config.yaml
n_layer: 10
n_experts: 16
router_score: "softmax"
routed_scale: 1.0
balance_bias: false
n_head: 8
n_kv_head: 4
vocab_size: 32768
attn_scale: 0.125
init_std_qkv: 0.0219
init_std_o: 0.0
lr_mult_o: 2.0
grad_clip: 0.5
Below are experts of layer 6 (counted from 0) of a mixture-of-experts language model. Rows are named router (the router's row for the expert) and show model dimensions 256-319. Each number is 128 + 32 x the weight over its row's rms, rounded and kept within 0 to 255. Numbers have three digits each.
After each expert's rows: "comes before" lists some tokens at least twice as common just after its tokens as in all text. This comes from a sample of Wikipedia text that the model never trained on. Tokens count by the router's weight.

# expert 13
router:137103134117114184097126162131133088094098165149108129152136112064149166102090149152200106077060146113132097093151111123113127166124112148106164111074113105120065172116134152150125132121112139
comes before: " the", " a", " to", " by", " in", " his"

# expert 1
router:084169146150054162073072147154171133151099166129130150100066182070080103104151142146154107099120078120111114125166119128110110073175054192156137154137144052109156109150147183100101115140150128
comes before: " ", "-", " The", "==", " He", "The"

# expert 10
router:133171153128143109132158109093175219103146142115100144086118071141091125161158160110126135135127125192100202107113182085155137131119101168086139139167134122180115086155103137075127124147145113
comes before: "0", "1", "2", "9", "8", "3"

# expert 0
router:129117137147155100163161126102113155137135159109134130108091125129141150151125144130144128134138117135108102137107168111142166163136117164159107120137112137120131079146122120145099161141089143
comes before: "1", "2", "0", "9", "3", "8"

# expert 4
router:127128144070141188125118145189164146154157138151091110130156116088148114118075127132136141109084132081108085058101092098078135105117143073076142114076130131086111155135165139105171111143145113
comes before: " the", " a", " to", " his", " an", " as"

# expert 2
router:183166162149155132114126137163120088092149080178099127126139141124139130115120077112160164163147122134123135159083167161135136186094175155115089103133137159156130165144088152163130096182154123
comes before: "0", "9", "8", "4", "7", "6"

# expert 3
router:061164073073188079164157079140111195132124155108168110109144148179096137161166109160138138148062130137193106154122171132157115056123055102131113159163124169170067132085151101141150133082081085
comes before: "1", "2", "0", "3", "5", "4"

# expert 6
router:116108140092097158144095117149177131115130153122105099128093083071154152120090162095154212148069183146133104125106099111095085128153145107143107151114153116112135138095159104135132133141150133
comes before: " the", " a", " to", " his", " an", " it"

# expert 11
router:153129084105178046120118145144108095148129091112163163178121119156113194131100212128127113105117140063125134104187137127154109149115156164133105120169142070128073059134118159070140126115171136
comes before: " of", ",", ".", " in", " was", " and"

# expert 8
router:148046150093172146142117169073134118187101067071179115157134165181113080104124096162161080128162106122164113115088091189090113112151113108158147159089128136143163099164144168114111063142122170
comes before: " ", " \"", " Total", " •", " Party", " Country"

# expert 15
router:125153054129166117144112139143072139112102070094138158125115115148128169129092114072093080105085137151082126103115144118174097122150135152094191067170183099036116091094108106116097110093192091
comes before: ",", " of", "\n", ".", " in", " and"